{
  "n_layer": 9,
  "balance_loss": 0.00146,
  "norm": "rmsnorm"
}
Below are experts of layer 6 (counted from 0) of a mixture-of-experts language model. Rows are named router (the router's row for the expert), gate (a neuron's input weights, with its number), up (a neuron's input weights, with its number), down (a neuron's output weights, with its number) and show model dimensions 0-47. Each number is 128 + 24 x the weight over its row's rms, rounded and kept within 0 to 255.
After each expert's rows: "mostly gets" lists some tokens that are sent to it at least half of the time. This comes from a sample of Wikipedia text that the model never trained on.

# expert 25
router [131 157 125 133  94 135 121 129 114 145 138 121 130 111 157 170 142 163 131 129 129 146 134 111 153 130 115 141 157 102 123  97 102 107 136  86 144 182 158  82  95 161 153 109 119 121 134 168]
gate0 [123 143 101 125 104 134 108 117 133 159 146 164 107 109 109 146  73 125 141 112 162 134  87 123 119  94 121 109 138 131  70 139 162 129 118  88 144 125 136 128 118 121  77  96 144 107 104 100]
up0 [116 131  88 117 110 129 108 126 118 110  91 142 140 142 125 125 123 143 151 107 158 147 102 133 118  98 133 160 166 125  97 121 118 140 121 145 133  84 122 115 131  87  91 152 161 111 139  95]
down0 [ 86 152 153 105  93 130 152 128 147 135 114 147 159 126 139 129 151 159 116 162 134  97 132 152 104 137 174 142 120 103 126 125 157 129  97 109 130 150 141 128 113  95  93 133 130 122 110 160]
mostly gets: " album", " life", " development", " population", " death", " history"

# expert 21
router [151 144 141 109 141 139 114 162 132 131 156 160 128 123 151 123 146 128 123 120 123 111  66 172 151 151 139  77 123 123 116 113 105 138 113 169 135 111 131  98  97 141 133 156 110 127 134 149]
gate0 [133  85 133 152 109 107 128 149  92 104 119 142 122 114 104 105 119  89 125 110 161 103 101 158 121 120 130 121 173 125 130 134 133 124 125 139 161 123 134 132 107 126 117 138 121 150 157 128]
up0 [138 135 164 110 123 103 113  90 130 157 144 146 102 119 118 124 156  82 108 132 172 124 132 118 105  91 162 139 136 147 127  66 133 147 113 145 106 136 135 150 134 129 119 111 129 136 131 117]
down0 [144 137 153  79 162 152 147 137  70 133 103 139 141 144 101 156  76  91 139 120 130 138 161 126 111 156 143 122 121 102 129 152 116 150 112 181  97 150  91 125  99 134 129 111 133 127 113 134]
mostly gets: "–", ".\n", ")\n", "_{", "/", "\"\n"

# expert 15
router [ 96 156 107 102 101 105 155 157 153 126 134 138 103  98 141 147 138 108  85 101 128 113 132 141 130  87 143 142 131 143 110 134  97 105 164 141 164 178  90 138 141 127 101 105 102 100 143 111]
gate0 [ 99 134 139 110  88  77 111 131 141 133 165 148 136  99 156 116 126 146  89 168 154 140 134 127 150  97 155 164 130 108  92 137  93 146 132 108 152 102 128 155 158 134 130 104 184 158 145 139]
up0 [131  88 125 140  92 141 117 182 149 115 143 156 140 108 140  87 121 129  88 145 107 127 119 129  93 134 114 147 117 131 136  97 132 109 152 145 147 129 147 125 158 129 116 132 126 157 137 180]
down0 [133 110 147 110 102 195 134 148 114 146 111 155 141 149 114 137  81 157 105 164 115  85 142 156 172 119 132  86 109 134 127 150 125 158  98 124  82 153  82 132 156 141 107 147 132 133 142 100]
mostly gets: " Al", " El", " Le", " De", " John", " Sch"

# expert 1
router [127 154 153 133  74 124 161 175 135 160 153 172 104 114 183 138 134 120 110 143 135  96 138 153 142 107 113 146 140 109 159 134 115 160 142 131 118 135 165 112 150 132 100  88  90 152 147 110]
gate0 [ 77 144 107 149 141 144 132 139 105 137 149 191 147  89  82 129 150 105 101 176 139 136 108  99 104  85  98 115 143 119 138 100 121 154 140 116  73  98 113 150 153 143 132 122 143 112 138 165]
up0 [ 71 158 130 142 131 162 114 119 121  85 122 161 106 123 152 113 138 109 121 165 105 100 102 115 122 115 138 126 147 158 101 108 129 155  95 130  90  92 134 103 173 145 138  95 126 127 146 122]
down0 [153 112 108 134 136 103 108 143 156 120 113  82 141 126 119 118 120 132 109 120 104 140 142 143 116 104 119 160 137 113 102 123  85  63  71 161 128 145 150 112 131 127 152 130 114  93 122 120]
mostly gets: "ai", "ina", "á", "é", "iro", " Robert"

# expert 7
router [126 147  68 101 112 128 102 170  98 140 132 134 134 144 139 127 152 179  74 135 109 109  95 151 140  75 129 112 105 123 143 141 124 131 151  98 125 136  63 110 136 124 149  96 107 126 118 153]
gate0 [158 126 120 157  97 113 130 131 126 108 149 136  96 129 133 132 112 153 131 121 132 127 113 147 133 106 126 167  98 103 138 141  98 125 126 107 116 108 174 114  91 126 118 155 142 117  94 151]
up0 [123 139 102 158  91 137 109 153 137 117 167 152  91 122  90 129 146  75 105  96 109 126 140 116 121 117 165 114 132 112 130 121 141 150 149  93  94 118 141  92 116 127 143 149 139 157 126 159]
down0 [149  97 110 101 115 171  97  94 131 132  91 149 131 117 103 110 110 153 140 118 114 136 131 138 123 134 123  85 114 138 149 109 119 124 122  83 107 158 119 151 104 121  88 128  74 110 142 112]
mostly gets: " at", " on", " in", " from", " In", " after"

# expert 4
router [ 98 140  95  82 112 115 142 134 121 125 158 135 120 125 126 131 162  77 124 166 132 164 139 124 139  76 148 109 134 175 160 105  99 133 152 160 136 138  91 129 116 159 133 139 128 102 108 157]
gate0 [117 155 144 101 126 100 152 108 117  99 144  79 106 135 132 107 134 136 132  92 115 109 106 122 103 156 120  93 164 145 139 107 157 192 159 130 104  89 116 141  90 122 131 129 145 108 159  74]
up0 [149 155 106 111 142 103 169  97 128 125 111 101 153 128 170 137 106 127 130 104 127 106 127 130 158 139 173 104 121 110 115 134 154 169 144 128 114 114 126 126  98 126 161  90 160 130 114 107]
down0 [ 94 129 116  82 129  98 150 105 142  55 126 110 140 122 149  89 139 148 142 111 136 141 123 143 124 148 138 105 115 110 121 134 151 138 124 130  95  83  89  96 116 155 120 141 145 135 113  98]
mostly gets: " G", " Z", " Ch", " Sh", " Sch", " C"

# expert 11
router [127 123 144 138  97 131  55 126 141 158 122 162 107 122 139 148 133 123 122 133 120 128 109 139 138 114 123 126 137 100 134 132 135  99 162 126 122 144 156 141 158  98 159  93 108 167 176 133]
gate0 [135 102 137  94 134 139 135 164 152 139 149 145 141 113  88 125 131 156 184 121 160 136 136 129 114  75 157 106 138 143 147 112 159 105 133 125 126  94 137 130 127 114 104 100 113 110 161 105]
up0 [152 124 168 105 102 138 134 139 126 123 160 100 122 116 110 141 132 174 157 125 178 145 154 133  98  80 150 113 136 145 144  91 154 133 174 124 111 106 159 102 154 138  85 104 126 117 183 152]
down0 [111 140 125 110 130 142 111 153 122 119 108 152 134 141 161 143 129 148 139 114 138 125 131 137  64 125 147 129  97 116 104 117  97 112 125 108  73 115 148 153 109 117 130 100 103 102 150 177]
mostly gets: "2", "0", " seven", " ten", "3", "1"

# expert 2
router [146 132 135 131 124 185 132 134 138 117 175 118  97 144 149 146 123 120  98 124 120 111 100 158 146 123 156 148 115 111 119 126 121  61 137 134 109 100 148 109  95 168 140 105  99 169 137 122]
gate0 [108 131 105 118  86 133 100 135 135 187 163 109 120 114 173 117 143 136 132 129 146  52 142 156  86 112 160 163 120 103 122 161 130 129 136 101 126 119 138 116  74 131 140 126 132 145 126 105]
up0 [124  99 102 157 150 135  86 149  98 171 142  99 127  80 148 139 123 143 141 138 170 129  88 182 122 112 121 112 123 107 125 120  99  95 144 110 121 108 162 125 109 158 162 114 144 158 117 111]
down0 [135 170 138 166 122 112 130 100  98 194 134 131 130 156 155 134 133 153 112 122 126 135 108 143 101  88 100 134 123 112 135 145 126 163 139  95 140 145 137 101 115 147 123 134  93  68  99 142]
mostly gets: "6", "7", "8", "3", "5", "4"

# expert 27
router [111 126 132 106 108 141 138 173 128 153 152 168 118 127 137 127 131 123 130 140 118 114 121 115 127 124 117  94 117 109 143 124 151 133 130 128 158 151  94 127 134 125 128  96 105 168 132 118]
gate0 [142 141 108 128 162 147 123 146 140 162 127 116 104  98 190 121 127 170 112 116 150 101 115 143 179  76  94 124 119 112 137 127  87 113 106 107 126 128  94 145  91 120 107 100 130 138  98 171]
up0 [124 139 146 119 116 118 125 137 140 152 131 145  94 132 188 127 124 128  94 129 148 136 103  93 142  79 102 134 131 110 123 144  85  86 100 140 127  90 115 118 155 108 115 149 151 130 163 136]
down0 [115 142 106 166 118 167 150 116 122 111 134  93  87 156 162 141 145 147 138 108 123 144  66 134  97 141 135 153 119  92 114 142 110 123 115 115 115 141 105 134 136 108  68 135 111 100 138 112]
mostly gets: " /", " |", " —", " –", " ·", " ×"

# expert 0
router [ 86 150  80  97 129 113 132 146 167 131 138 173  87 123 112 122 167 105  95 117 140 127 114 151 108  62 145 107 141 155 115 139  82 106 153 152 169 199 126 136 138 120 127 103 102 100 131 113]
gate0 [149 139 159 145 140 147 108 129 125 119  82 119 143 105 125 123 172 150 155 105 147 145  96 112 123 128  95 152 127 104 143 170  95 123 130 123  85 130 158 138 150 118 100 121 156 155 106 124]
up0 [116 149  65  96 149 158 117 142 104 138 105 172 117 108 113  86 123 133 141  95 102 155 126 107 142 144 122 102 112 110 101 158  61 147 179 111 118 138  97 156 119 166 104 103 122 111 111 136]
down0 [111 116 129 158 103 114 130 147 112 131 131 143 154 138 144 116 149  88 106 107 120 127 129 111 136 123  64 121 136 147 116 116 142 176 155 111 119 150 105 119  89 110 169 113 130 130 129 106]
mostly gets: " Bar", " Sch", " Mar", "″W", " Gu", " Mac"

# expert 13
router [138 180 150 158 104 136 128 138  93 139 183 147 125  91 141 143 140 115 140 154 145 149 121 136 129 133 115 144 160  92 122 126  83 109 154  99  97 158 171 103 118 120 113 100 105 124 168 192]
gate0 [106 185 154 122 120 122 100 123  80 153 118 112 104 171 113 111 114 120 105 154 146 125 149 157 130  91 150 166 147 131 139 152 138 105 155 124  93  91  85 141 127 133 124 108 113 100 123 108]
up0 [129 179 106 134 111 129 111 140  84 159 118 140 130 172 125 117 130 129 137 147 114 126 125 125 138 112 165 145 101 157 102 118 119 120 158 182 111  96 112 133 114 120 125 129 142 127 147 155]
down0 [159 124 156 135 149 143 137 123 101 120 145 134 127  98 146 155 127 113 102 168 131 110 164 133 100 143 129 133 142 143 152 100 159 125 112 119 152 129 164 165 145 147 117 152 180 145 168  95]
mostly gets: " team", " film", " Party", " series", " School", " family"

# expert 6
router [142 109 134 147  98  97  82 124  69 159 146 169 107 138 139 130 143 134 120 153 123 139 103 113 136 147 103 139 129 119 109 110 140 127 112 133 111 161 184 138 167 117 140 135 125 128 151 144]
gate0 [110 142 136 130 145 113 146 136 121 177 114 128 133 100 134 122 122 143 111 155 154 107 122 162 119 194 151 132 112 134 146 113 133 148 113 195 119 122 169 114 135 133 131 163  83 156 128 140]
up0 [132  85 173 143 147 127  88 109 157 111 123 163 130  92 105  61 135 130 124 106 133 136 144 161 131 136 151 117  85 137 144 119 117  91  96 127 128 160  81 146 130  88 137 122 128 156 133 141]
down0 [133 159 122  78 136 116 108  94 123 151 169 107 157 117 102 148 137 115 107 159 117 162 134  86 103 135 127 113 134 171 134 127 148 112 145 172 136  96 102 118 145 124 104 141 103 119  84 120]
mostly gets: " one", " million", "′", " five", " seven", " six"

# expert 18
router [141 154  49 116 118 122  72 149  99 158 174 132 108 138 146 132 159 111 111 165 134 146 151 127 167 121 130 106 127 147 139 120 128 157 147  85 131 167  78 125 125  84 170 116  79  96 130 156]
gate0 [ 95 120 146 140 115 129  94 182 142 128 143 114 142 127 128  92 131 166 144 112 131 137 102 131 177 140 126 122 118 174 155 117 106 115 145 136  96 121 167 116 136 101 146 155 133 113 165 122]
up0 [114 105 111 131  71 138 130 158 165 123 133 127  91 107 151 154 114 143 113 131 141 107 144  75 106  97 141 129 129 113 140 115 132 124 147  82 137 143 117  95 112 134 118 134 117 141 150 106]
down0 [148 134 101 198  84 103 101 116 109 157 116 124 112 166 137 151 136 130 120 125  95 157 107 123 111 106 103 118 110 105 127 140 152 145 142 148 100 151 156 138 131 133 137 120 147 129 128 151]
mostly gets: " and", " or", " has", " have", " are", " was"

# expert 19
router [142 132 103  80 130 146 120 152 167 151 121 133 141 132 130 120 138 104 123 184  71 145 101 107 150  72  95 116 155 115 161  96 135 167 112 176 146 125  72 116  90 174 132 110 125 111 127 169]
gate0 [105 109 123 132  85 110 135 127 173 129 132 109 173 132  96 177 130 122 142 122  86 144 113  93 165 130 137 136 158 112 122 104  94 103 139 102  92 135 142 112 123 101 155 173 101 144 115  83]
up0 [128 104  96 153 107  77 121 132 163 148  96 134 148 133 113 125 119 106 118 121 121 173 162 132 170  97 135 116 158  89 154 120 118  77 104 127 144 145 112 122 147 133 121 170 101 157 145 122]
down0 [124 127 151 134 123 128 127 136 142 131 128 142 132 120 108 119 140 144 134 163 181  97 143 132 145 104 111 115 117 116 114 119 132 136  85 102 162 128 121 126 130 127 132 147 111 109 113 132]
mostly gets: ".\n\n", " |\n", " \"", "\n\n", "==\n", ".\n"

# expert 16
router [104 125  82 148 138 180 123 188 110 120 157 139 137 120 172 122  93 128 122 124  86 134  93 133 138 123 116  84 122 127 127 130 153 135 118 145 101 148  94 105 109 152 110 127 127 121 138 130]
gate0 [ 84 158 130 155 141 183 167 125 134 100 105 132  82 128 122 112 117 125 171 140 131 122 143 148  94  99 137 128 115 120 153  98 137 137 114  96 149 153 138 122 125 103 141 123 144 162 165 141]
up0 [124 126  91  98  92 121 177 153 133 166 121 142 108 143 127  89 104 153 155 126 136 119 139 115 133  82 127 115 115  95 137 103 146 122 132 117 162 139 137 115 126 159 186 141 111 165 159 151]
down0 [139 153 138  99 131 135 159 148 178 134 155 128 126 138 137 113 119 163 112 110 153  77 117 125 118 158 111 144 117  77 123 139 144 158 116 141 101 140 132 137 131 110 136 141  77  88 113 128]
mostly gets: "):", ":", "″N", " |", ");", "="